From a checkpoint of a small mixture-of-experts model trained on Wikipedia: 4194 steps.
Below are experts of layer 2 (counted from 0) of a mixture-of-experts language model. Rows are named router (the router's row for the expert) and show model dimensions 0-159. Each number is 500 + 25 x the weight over its row's rms, rounded and kept within 0 to 999. Numbers have three digits each.
After each expert's rows: "gets" lists some tokens that make up at least twice as much of what it gets as of all text; "mostly gets" lists some tokens that are sent to it at least half of the time. This comes from a sample of Wikipedia text that the model never trained on. Tokens count by the router's weight.

# expert 103
router:523541527471525498488478482472525462533492479533526517516468519466499473531522492481521532486465482518511455516519519478453467513497535508513506520498533473520527520523528495487512527507528523535478494469522536471522460539482520494462502492494491500498482491458486553536452494517489486531542488523489528462531488463474476522490527473452465483469470484493474484491480535516503506515481530499473480477519516518466477460529543502480528481550536497508521529491470465478496534505482528
gets: " |", "'", "ed", " had", "–", "ia"
mostly gets: "ro", "do", "za", " December", "go", "wa"

# expert 118
router:486516521484513483471507521459494496508516502516551520484434524500508486508528469484523518459469479508478517509523436509488546521527544540516544514484553446499535503488531518488515529497527556551492514478554545474504508510499512528471464480500490478498464518492499505502477508505501524500516492517501469502534531501499497501486479477494495531499476416556479492509514517515489493548473512466475464501507514526456501499523504514469502488520503482519510488484491491498471491527491556
gets: " re", "s", " de", " c", "ro", " co"
mostly gets: " re", " p", " c", " con", " de", " Co"

# expert 26
router:515516510496517506487512487468514460483515482537517516533505523483479503541523467509507496505480496526505501565518502491489483483506498504490526523517505452503507560531523520476560547478515512543468473490527547486515493495466474504502496540511488490507479535486491497505502501503466460512529484496483519458493510474483461515503500494494486453496465481559501506446497536514479478488461513495441498459513545469510445465501523451464484482526532533527493510478435493478489499477501498
gets: "\n", "==", " March", " August", " May", "In"
mostly gets: "\n", " March", "″", " August", " June", " following"

# expert 119
router:534540529467526481487484478483520464532495489542539532519480538460487455541524471490533517512480472525517462516533529486473467513505527527531504533517529464519515510533522486497523518500504511534474493471519525463534483535488502512473493487481489515476467516481481550542469495524471518539536482513486533460540486475474463521498535472465485495467466486497488496500459526469523501511468522511481464487521510482472491466532531500477514478527518477489507513489469453482499523488460504
gets: " a", "1", "th", ".", "a", "=="
mostly gets: " March", " October", " May", " June", " February", " September"

# expert 0
router:537529538462538504471489478465531468529498480515531524513476533449487461529523479491524522503491461521521460523542523463471490524518541520537518532521521460529517522540532488498512514520508530527481478475523544475523475525484509497471507493494472509486476509474483538533473490529486513530540489510486527465515477472471472530514524469471470493482472483503473498486466532515496493504475516509459474473517509488475480472530529481481528463544533497468504522500470466480503522499464520
gets: "\"", "\n", " A", " re", " No", "'"
mostly gets: " La", " No", " Re", "\"", " As", " people"

# expert 4
router:535525518475525477489495510480529464531493459522541522493461524454496468542519461490527514505472478534534468500532529470470507520514526518531509524488515476531521509530520482489513516484512528525491485465524539467531479522487512492458510479468482510459472498465479551550474496517467503519528491507472484475535508483466475524508534471458468500469486497475471502508461521486495488498455531503483491469517521500477484472538515475484509477522513481462492522500459465469532542496473527
gets: "'", " (", " W", "ing", " –", " August"
mostly gets: " Ha", " W", " Her", " Gu", " Ba", "han"

# expert 74
router:526509506494502469455488436508515495496475501501539510492500491470517488504506504480504500485493493502533500486514449511498476502506511494514527489514501492511503511579512485458492487453498524523509485496510497481509499527501478540496532548416482481491495474492472513506476523505460485511497516512495455486510524472493501521451505484482500479481481499568474527468483523518523509542483516468510474484512515462503484470534540443491510490566529512453496540493432489476487522467470472
gets: " of", " in", " to", " on", " for", " by"
mostly gets: " of", " in", " to", " as", " by", " and"

# expert 17
router:536523513442499507495525480512525468473465478489503528521512498480505482561503488491494566505503495518532501489504476466483494512568506511566510500499488504520542492551506503435497493519553527505510508500534508464514502523507522531493544556478483493474493491495464550510483505515475472502500497518506508498535464475487476501478511485475498509428489496487498484511481549526526523494498493538503484500563499477492502498506532490464523491510518516486470522521475457466487528496463481
gets: ",", ".", " and", "),", "\",", ")."
mostly gets: ",", " and", "),", ").", "\",", " but"

# expert 90
router:536541521463520501478498487475516466534483475528522518508472532464489462527537474495535525506482481525495457517533513486461484525511538517527513516509529476537531517543518487501518522498513527515485484473527529472532483522484504525462494479495487519497466505462488546531452490540472506530534496501478510477524504466487473534509535449470484502474486470495475516482468546503510505522481526501457469483532509492475476474525539492474504468543532480505490526486477456458504535508468516
gets: "'", " he", "|", " He", "C", " It"
mostly gets: "mar", "gar", " he", "let", "He", " not"

# expert 127
router:528548538467526486485479492477525461521501473525531514511462538456475470535522475482528526513471461514525466514534498479477480513518543504534506517507515467530517514536514485510515525490519519520473500468518519479527487513473520502469525477484485513469466501470479539529469484518466504537539493513475523453538480479477460524507541461462470490473467493491494496488479543496504514499457528497481468474524521502465497479532522482473514473542523485511490525496474467459492529508458519
gets: "s", "\n", "==", " as", " ==", " con"
mostly gets: " H", " con", "ez", " hold", " ten", " part"

# expert 55
router:541524520471523491471498489471517464530487468529532533519480533454500464534521485484531528507482472522516464518536531487465489512514542530530509537503527479547517504527517479485521528486506529521486488474514532463517472522478526514476523497475472510491459507475475547520454481523474510529538501503479530469526490482470472534513529457467474499474471491496478486498490534482506510494460520491466478484530513501479471466522534487467507471536519481505509535481471461461511531507464520
gets: "2", "==", "\n", " ==", " he", "==="
mostly gets: " ==", " bi", "ci", " Bat", " But", " multi"

# expert 92
router:514547512459522474492502517485520503498455486520517528514461529480442482533534483491524552506509456501471487509508527469491485512557509534538524520513517481523563514508534508496502519495524515542518513483503515471511476514500490547489526542474491546475475517506439542507463481538498488525530492532488512475537478497476492484472491480486512486460497483520506548502494519498547494491461521501487483496522514519494501456550542493468507495513497511446508499505498485493530505538474536
gets: ".", "e", "ly", "er", "ed", "%"
mostly gets: ".", ").", " where", ".\"", "\".", "ce"

# expert 31
router:503526525481513517496481509467511480538487476517506527523494526460436484513511484481517508447495508517517455529499549471468457498494521509508511510530521488524515497513516486512503522477497553504484485447515528495507499516511547494487464496495471527471462546495503545517471500523495500540497540512487506488516496523447491520486538464466475468424495511465492477491465534515525516510499511491453487495529520505481512480544522482495542475528540516499488498518449479453464498533493506
gets: " |", ")", ";", "|", "---|---|---|---|", "}"
mostly gets: " |", ")", ";", "---|---|---|---|", ");", "]"

# expert 109
router:523523540472517486481501487482532473518479480538512514505479526448499462530531476499530530532483473515484484514529519477465495533516528507541504530497536468539532515526528490477524520487514522518476490459528542467539476521471509504477499494477474511496477495474476546538455482531465502536546487517489522475528499483471477540491536471455485487465468486480478505505473530483506518522480508490468485489510513487464486474527525481471514475535515497471503526469479461462532523482458527
gets: ".", " at", "ing", " m", " He", " \""
mostly gets: " F", " m", " $", " years", " H", " time"

# expert 13
router:534525517458528482486488480483518459538483465538514529506467542466493473530520479497527524491476479540508481514532504486461500529522527502531519532535522475525537531519541476494519512491517541525486492470516525469523476509490505495477480494484463518512471498464488563521451501542469484534526475528474500478525501462483485519508536469458479500476477478488484491494461535488509506508466523508464467468526511529461475476514535490468514468542533509502507539488481475480503518502464508
gets: "5", " |", "\"", "al", "ic", " also"
mostly gets: "im", " also", " later", " up", " This", " what"

# expert 125
router:506502515486540506504529482491507486509514462541501511495473526492525459547514492533521527456485484520522506493512433454480509530498526486504503488489507498509500531556520487482494521523508507519514478486525528476512509499516519497451457469513499541534460507477484509566493464521466510499539511497502458478502525506479457520496511492491475509516468451583468461467483563491493470493497502478484506481487516540502511483500480506500546475500474536480503512459455466485515506498478510
gets: " (", " A", " U", " E", " F", " W"
mostly gets: " (", " S", " C", " A", " I", " F"

# expert 66
router:514509489497522499501508453478511482474495489505529488556463519502453485555510461536499514488475508551517501550515494489472506536521511498510498516518496477518510566531519488451522504518517483516492492494532562492498501538486479485506498527498497501507499526472502501507496468495488466523525507482468504477525493459489492518504498485500496489446477503519493515481454515493496516525484511488422505507559536482510469496489500468465525462545535502527498527437429498479497528476499527
gets: "\n", ".", " He", "==", " It", ".\""
mostly gets: "\n", ".\"", "\".", ").", " Location", "="

# expert 91
router:517524526455516484473484483476526460517504469521522535509457528448487468514524473513529511495477456532527463536546535488471502528519538523521511535539514481537528527536524489478501512507518530514511500476522523469518477519481530510479491481477472506504470516472489540528470489547463489515510479526486504484533534472476470517505542456474491510479459495475485500498470530472505511488484527500478480490549512505473479467522528491471521454544514495492505536480465477478511533493466500
gets: " the", "n", "es", "ian", " American", " States"
mostly gets: " St", " States", " American", " US", " York", " San"

# expert 70
router:521537522464524486479486492479522454523500472535531533514465520459481459524511484483521520504464466515525470510526535485464499526540535530528514518524513465528524527540518490497512510517521528521482489476520532456526479524483510496485509488489482516490471493474485542521454486521488508546521481525473509462537493477464458535499537470456486495483476482491473491485463521466513487497465517495489460481511521509484463464536528478476525470533525498508489527475467458479514517508455505
gets: " (", " of", " and", "s", "==", "f"
mostly gets: " H", "im", "gg", " million", "ness", " both"

# expert 1
router:533529518458526491472500465468534483520474477536522540524473535469479472537518497490524522520493449539523486528531512490477478521509530500529506512520509468525524516527514486499520529505530534530477504475531548475525478529494534506466490506484463511505465497471490549538455505547485487528524482519483506484510488481460457538496542451465473483481463487494468492491471530496512503487473513491483485487515511520491489452527523483456518485539516483494479540496480464475508520511469516
gets: " (", "s", "t", " of", " to", "en"
mostly gets: " R", "cu", " #", "t", " Mac", " K"

# expert 123
router:543522539467518482469502493478523472537501465541539524514474530460500469540543488492528522501471465529500475522524542473468493516527524523536512535510517472533523516522525487492518529484515521519484489465527538475523489520492517504464497509477474501494465503467481553523480487531464486545527502518486503474537491471475461532502534464473471501469485491493484512482459532506494513506470533515461476476509504477469481468529508481467526482543519486474478532493474486470490523515460512
gets: ":", "\n", "ing", " he", "i", " is"
mostly gets: "gu", " people", "gar", " main", "je", "ju"

# expert 106
router:535537535463522486478489483471533472527484466533530527515467531465472472527541490484519521522480470533507486516540548481466487517518541512533518535505529467527525516531517497495508515492522536531485487460525533464527480518479512493472504495484469511491458495468481538524467484526476508532528497508494522461521471476466473533509530467457491490479477483484473502484486530495505518510482532487480481477517507487477481467537530476459512463528520490475508530491478451478500533528462511
gets: ".", " in", "2", " by", "s", " m"
mostly gets: " m", " pro", " ex", " under", " dis", "art"

# expert 79
router:534527523470532491486493478470538458539468475532511544516479527454466482524534473488533519489481470539522475523529524482470488532501545526521501530510522469522529523522537492486509517481517532517486489476528532468510473533471514506469490497471484507487461484461478543530451505518472486521541492522488516467518476487470483521500539478465478501482472474501471469515478543481515508498487527514470470458520521499480479471518535480465513484530532507500496521476468469484494532509461504
gets: " |", "9", " and", "2", " as", "re"
mostly gets: " between", " pre", "eng", " Co", " help", " Chicago"

# expert 126
router:513525551501493470506510481482522481489473454535517506504504513495505480528506505559522506517479488504470479503509512472437534538493536511479508505507532490509505534524503515510501514474511516511532453489494517480521457511457464565473509469518486510550465537480476499527463505515491484497533533518495476494516508497497407501509496477479472486496484490541433505504497536451474457478486508473489496497534511519469509495542497508487530464496543506482507504521466478496528505534496528
gets: "S", "N", "R", "B", "D", "C"
mostly gets: " S", " C", "N", "B", " I", " F"

# expert 51
router:539527518462540480479479489479537460543500455522531524499472525474485463523537475491519530510474472524511477520544533487480491522508525519533509533512524478534538514528519499502512514514527540516476493460512522465525467533484516492484515483500458520490467499476474536529461488532473510527531487514476498479516481472471472529515531470487468499475464486503470503515462541473507515504466528500481466472526498496476481472536522473463505469545526501497501529499471480461498524527463526
gets: "\n", "0", "n", "5", " p", "4"
mostly gets: " N", " c", " p", " $", " T", "|---|---|"

# expert 18
router:511516513500558500489521510484501467532519493515511524481429511479498486514552489519518497511489428537504470513511519489488539495527530533541527532453517504520500490493495490499539491452520549538519513478516521476525494495489539484479481483460497483502492489497502521526476532527503520540527489505498474490487515472497481507509492498473506509487495446531497465511464578456536501498497523496462501506510495525481505475544549464494541496525540460521494516470483477481482522502480535
gets: "1", "2", "3", "0", "4", "5"
mostly gets: "1", "2", "3"

# expert 81
router:526524536455534500466475477466527460523475481528516527512486512472505472539545472501523525513488474538501476516523518467462495530511528522530510518492527487534524517516535486503522535501509532520474479457526514466516481528483490509460496497471483531491486528473489548543456489525474495537521505520483509472535519463465463523520527463476485499463490484485472510503452541477503516506473519505485468485515506508458471471531522494473526459552518492490501525497477464480503522511467511
gets: ",", "er", "0", " of", " Ka", " Man"
mostly gets: " Su", " Wa", " Jo", "ula", " Ka", "Ma"

# expert 56
router:527528533455530503476487484464527465524478459537525519520467522462484466525526479489520517533469475511521477517542540483467481507520538524530518519491531467534535503536528498494517523496521531531477492461520536479520473527485529509465505507480473506495467498468482535534461486536473514542532503512479514474520476469474475531495534466458492500475489491491486480492478526484504506498479520498485480479537513516486484464534529473463513456530525500494478538488483470471491530527465517
gets: "0", "8", "4", "7", "5", " of"
mostly gets: " United", " family", " two", " four", " three", "partial"

# expert 12
router:537528541460533492466495485478529471545492461518539523514477530454483475533534480499519532492475460539505476523523515464455509528515532524538504525524532486538517522525533494483518511502509511531484493458524529471512485531484512494467475497473482495495461497475479529520463507535477516518531501508474498461530506484486466530517525451458479505467486496498489516497469521487487521510484523497471470474520510475474480464516531473479516464528528505480503539475473460470513526516469526
gets: " The", "==", "\"", "1", " not", " $"
mostly gets: " This", " well", " will", " about", "ong", " They"

# expert 102
router:527506526499492444488478518498505484477503494536524506494499541489524471518538505549519532451488483513493441570511495510498544511496525520492528545476528486507493527513523465465497553465511502507497493507520516497518485509498502528470478491495469498536492535489488541524484492511507482515523564523501461490532468491490453514467521480444441506489475448527494528499495478508494485554491520525500452513527520514458481494508491484490500487484504488476483500511490495486532516536519559
gets: "a", "o", "i", "ia", "ra", "ta"
mostly gets: "ra", "ia", "o", "na", "u", "la"

# expert 83
router:522540525454535482478488483467531468527479476535522518522484538471497470538530481480521513494474483536506473514531540486461483521495533523522523535494526462524525525534542481491511527497527523512488495469520533467525465522496517511475514505483480528495465495467490548544450503512486511522518511520486529488524484468478464531504526464459488487479466483496486495482478537487508488503467531500463477477532508491471485462526522487460516477547522487503505534487478472477509534534459507
gets: "\n", "9", "0", " May", " her", " he"
mostly gets: " For", " government", "He", "hi", " Mc", " War"

# expert 101
router:542537525455529495473488478465540475520457459546518536504478534452495464519513479488525519513478466532522480504539519473453500519508525526532512532495516475532526521535513480495512530495524515510470485462515537458536472530485526505469510499477471504499471508484481538534463494539479509533538474510489513489538486463474490522506516476475475486466484500505488500497487534478500493508463542506477480485534522520468487481529531495479521458529515494488487526488465474466508536501466500
gets: ".", "ed", "9", "A", " in", " New"
mostly gets: " new", " All", " New", " all", " different", " produced"

# expert 80
router:515528534466526484474487484471523468528494473532525530527467534475484466527528473495530519523487458514525465530525515471456479520534528510539509529513523477533518523521525493491506526496524536520489481458524544460526483512468520481477494518472459517480461514483492549529459504523473503519528508524491509485516485480470470529508523475463479478478471484479468506496486541470510479499459517500470472483510506483484463456534536486481512475536512517499484539482484472488493533516453514
gets: " is", " (", "\n", "===", " =", "i"
mostly gets: " =", " do", " Is", " f", " co", " Court"

# expert 38
router:522517522488533514498463508483516469537478467516506529489465521437456479513522467476530513466474508540520468495511522495472478499508531516534497525516541484526537528538516491512511499504511561503455512442504523493498483527492539508470485502492477512473465522488480519533454529516493532533512489528488452500534506489465477529486517467478486479456485521477486486511469552500531491516477513496465480500529519515484498453534522491497537481521554480472504522501442481492494502495492507
gets: " |", ";", "---|---|---|---|", " \\", " Ta", " John"
mostly gets: " |", " Pi", " Ta", " Du", " \\", " Four"

# expert 108
router:528544536463530493479489474466512460521461476537534539506471530474479464532517486500534526512466474517512463511545497475458491520506528516544520527503519467546522522531528487493521513503518528526482481468528526475538471522503527497461503487470484513490463504467481546532472498538463505541523487514480519488514484464472468531500524463461472485465487492488488507504474538499497498506466524490482482472519519481469487469526532490476514466530519497499498530485476462477497523512470524
gets: " (", " No", ";", "″", " the", " August"
mostly gets: "min", " Mon", " Min", "″", " won", " Y"

# expert 2
router:519525530462540479465496482483518470528469472538528527506481521456480473517526477507514515523467469523515478520538540465470508521516528528533512527507513480534531510520534491501512509502513523525481480463521540463519480531474528507466487490476476500513470508467483547529469494531466519529534504502491511474531495478460473528501534452452478502457468475484478503492466535492506490505475535509461478483526516483477486475538534482480513459535516492486486517488465460484506518511468523
gets: ")", "0", "4", ";", "re", "}"
mostly gets: " De", " Ba", " West", " Park", " South", " Division"

# expert 58
router:518528540469531498455482481475514462523466467518521530523475506452494489514518473496525525516494463518524468525548523464463493535503547518542505527491537469546528533503543497502498518503528527522491496468505530456532493514471511515465470505497487498500466521480475542538480488522464512530518506519493524472518492468462472542522529464477462502488478492494473499498485526492533505497475519493494483468531493512465476481539527479464500480543518502487494537483463472470493512494458516
gets: "-", " a", " A", " as", "ed", " to"
mostly gets: " did", " do", "os", " \\", "ron", "off"

# expert 24
router:510514493509537514472519503505514509519503459497511513512482505510466444510537432517533555466485487514497476523502499478487481548511530494527523498475504468507534522501512498464537540505518496494500466424534543456505477494498469480492514521481497512501507526496493523506500455519453529499504487488477499474504525487470500546470503497474481489468490519517497495458476510527471504539489501491492487472524527510511500513487508440476525493519506521481504496461399504498505529477443496
gets: " \"", "|", " (", "-", ":", " is"
mostly gets: " \"", "|", " including", " (", "=", " is"

# expert 21
router:517529517480513498487512477486515476541435486543525532519461491461472463501515494462526532494499452516483490506539511514487470516496539527533497518486519502520515516533533518490562509493514518495484474488520522478506470516454572474473469505481470501452468566488482544501486496531461497514497495523490517486501547498491483515502525475476497525496481497484500455480475533490499518522487510498489491471520534528456488475518525502472487481534522464463501501526483464480526529546485493
gets: " the", " The", " a", "The", " his", " their"
mostly gets: " the", " a", " The", " his", "The", " an"

# expert 14
router:524546520460520500487479483472536474536488475545532522521474533469494473516539479503525516501490467514496468527528492483481492519519533526540520528500517483531538523534526488490512512511527523533482492466526541480516463526493520517460520483482477511470476503455476527531465482529466517535539499514470510471524484477482471528513520457453491500459482488488474490486461520477500518516473520497481466479521513503461465477520531482465517477544523482494504541485479463486495530510455523
gets: " ", " \"", ".", " first", " as", "en"
mostly gets: " first", " \"", " un", " only", " bi", " di"

# expert 121
router:525514519473514477491485486473535477533487471530524534502479527461500468528527470477528509502485479536514459511523541469470495526507537526535512521535538469529530517533527491506513513495518515531489487483515539469521470525496526517479499469501468513493484510477480531534456492532468490523535491516481518470531518467474469530523536455472486516465475503501465483496461534494516514506465514508463467480529502513469472468532532471470512485540510475472504535493467462466522536485468507
gets: "'", " New", "ian", "y", " from", " American"
mostly gets: " New", " September", " San", " Ha", " February", " Black"

# expert 78
router:518508535495548489468473507486505445525513488524492539503453527493499506531533472493509505509487421511536465500512524487490546492527512513520538512467520494507506486496497494517529500476497517526495509500503496495532497498486513480481509496439492497486486487475503505506459518540502505535552487538492458482499493478488462498512511488490494509490503425517486491509473572444528464482498533501472495497511497509461485500518578457483530491509538495511495550491478476483504506512487556
gets: "2", "5", "3", "4", "1", "6"
mostly gets: "2", "3", "5", "4", "6", "1"

# expert 9
router:534520519457527480481492470477537460525474467519514523506479527465493464532526465505522522494473458525487465525520510478476500520509540529546510531519536476525535513526521478503518513510524524534485506476515523477526488521473507520481481497492477511503470509466484548525466498517471500524530496515482527471509488466464464531520533456474470502470480480477481510499470542456500483500475516519463485478522497498459476471533538471479531482556519510487510527493469470478491526522459529
gets: "\n", "6", "1", "}", "A", "4"
mostly gets: " USA", " II", "?", " France", " ITA", " led"

# expert 20
router:541532537464528489471497485482532470533483461516534529515476519451505477525536477494522525476483461533505487520520502489464483522519543530522519522502523476546540531524529497489517523491506513531491488467525531464518485535467522509478494498495486501504476493478478549536463488530476502535532491506486507472512493467481467535516535459471469507465474479487492485477476527475502496501456529505482478481529525505477491456530536472474525462526531505486493532480474463484510530529463524
gets: " ", "1", "a", "In", "w", " W"
mostly gets: " either", " both", "ft", "!", "iti", "pro"

# expert 54
router:520518508494506502486482501506497493541485434507506537523490510496455476507516469507514530475496482531507464500518532469496464539526521485508530487524519484509534503502515505515502529505522500497500497457505548475499508503518499478489481524520491501504497538487463529500495492513485505516492524485463475485508489509405498600475557484474490519458498512487499483505471520488480522544483497477486489496521490463506506498504557454485532494505556528492489524504414500492469517483504483
gets: "-", " |", "|", ":", ";", " –"
mostly gets: "|", " |", ");", " including", "):", " •"

# expert 19
router:532521526461536483468489488481527464535482477519517539498487526476474475528522475479525532513490468535502476524544510481462486526528524524530515532518537480534523525530536500480503514489528521519503491468519540465524476525473495497465483474479486520491478499460484537533464504534483500534539493512475518468524487470483468541509539466456479494475465490494490518495472542484501509508469528517483471479527515502466479461519539484483517477549522508486489530502467460472502525496472532
gets: " and", "er", " later", " March", " part", " University"
mostly gets: " later", " early", " found", " player", " so", " species"

# expert 122
router:526526530468535484475513471470519456517472462533513526520476532459494472534527483488521518493488460540528467520546528487477480513504521520525514530510517484538520517537520487503506528486516533526483481473525538471525494509489522498474475513474479518502478510466470545539450483540472504539523507528475527466511480467468478533507525462465486494478477486498469494493469545487506505488485521514478476465523520501465479474532521480470509475539524507498508524487478455473507522507451528
gets: " and", "2", "\"", "s", "==", " He"
mostly gets: " B", " He", " Me", " U", " ===", " me"

# expert 64
router:518514541461528472459491484479518467528489465530514539504471529457475470531528490475536518500488464522510460534540530472465488534519545531535510532513530485529529526537520490499515528520508523528499484460518522479513466510477537510487525482490472520486476500475492548524476481531463506535538506514476524460518480480477473518508514465474471495461487491487471488518486540499506494517469510511477467489528501496477479461521525476470527476548527508500505532484471479477499531492460507
gets: " was", " is", " were", "n", "-", " be"
mostly gets: " was", " were", " place", " are", " won", " became"

# expert 94
router:527522530455543489486478481477534471535499466521511521511463540470462464522533496483534529493486488522500479504533539498475487521523546526539511528505535462547543521522530491493516525507529531529490489462510524477520494541485517507470505503471475507502486485480478535543468474538482510535521489523473525482513497477479463532501528475462473498469465486502480528504477525475525503515475504493475485475523504498462464462514518477480524470539519501486486512493480449479489543523463513
gets: " was", " is", "al", "'", " his", " had"
mostly gets: " is", "val", " per", "^{", "(", " population"

# expert 40
router:526530536468534498463500480465512458515508476543512530515480526462487470524525488498525523503474475527515467510528519491455469510532528507530499515520524471545537510519532490485506517504527517523479483462527546458517474515483533492465492530484470509487467485470462534520464509533474496524544500504490488481524499482466465537488522467459465483483480491493471471504490544491496525488480522488464476484526527506488487458530540504472513484541513488476495541493470463466516537508470521
gets: " (", "ed", " |", "s", " S", ":"
mostly gets: " S", " Car", " year", " Pro", " game", " car"

# expert 27
router:527543540473533467487510493465521466521466460520523521525475509466468482525541472490517527522465482527523483503545533472452505521492517529526516540480512460540524508533538499493525505491534509535494485481513544467535478519489506518469506515496476518515480507461491548530462496517488509540521465509468505471518497483473487534494539472459472474458478500490464503488476531471515513493465522490487470472516522486459489465539523493482508486541520494504504523471499481481501518515459502
gets: "ing", "ed", "s", "ation", "al", "d"
mostly gets: "ing", "ation", "ated", "ting", "ling", "ding"

# expert 43
router:518518528485494473457525467438552496449516512500525513508496520454475471485509485553514510471494488505493489511519514490483533490528510526486519510499541479519518503488522507505503511500537550497529469502500503493510466523479477528494480512492482560546486509477463566512477513516485519502502505535451488494531482479504472515473525490493480449491496501494462530532513468480515447539472501543503466466498506514484491494533506501486507503507557446528509516515512472498497541512515565
gets: "s", "y", "e", "er", "d", "es"
mostly gets: "ers", "is", "er", "ary", "y", "ot"

# expert 47
router:524540522461521490469496493476519473538492463542514532517469531452486453531535478508525518501492483544506481515533531486461494515498541516532510520502521471539537522522527495485508525492516526524482505472527522467523468538474510512459466476470477524484484499456480539539460498517464493521526480519481523484519476474474483534499524455462484494484466486497473497498479534482512500496479517505481472466528500496471476479521545485464526469542529483494499527494479470472525530505468509
gets: "s", "ed", "ly", " is", "or", " \""
mostly gets: "able", "ly", "red", " House", "ed", " Kingdom"

# expert 35
router:520539531463518476474489478470510472527490482536517517516471536465493466520541482487534515505478467539518477509521527468456498531509543520533499521518523466527540531526535483480516513501519518515473501465527522469525477531491508507475524485485478512502474514471484544534449497536479509540523489513472521470515494476466477526513532452472488507484484485496471505500475535482520498502470535491465463477523521485489480470524534486474513479549533489494473521503475454463519533481465511
gets: " ", "'", " of", "in", "n", "---|---|---|---|"
mostly gets: "---|---|---|---|", " station", "ford", " North", " South", " Un"

# expert 98
router:538545537452505475465490497472519485529484453523528514500465518463495468532516475521511532533476463540515474528536527484477486527520519521525525542523544474547513501534531497491521513481537518532485480469525537468534488520477521499482501509487482505499477496460465552519476521526467509526519492523487497486525520474459468534496529460471463489483482486491483517497481529493510514494485529499484472464512508513470471469524529488475511471541525480482505524498486475478522525534455504
gets: "ed", "d", "ing", "ly", "n", "ated"
mostly gets: "ed", "ated", " made", "ted", "ran", " km"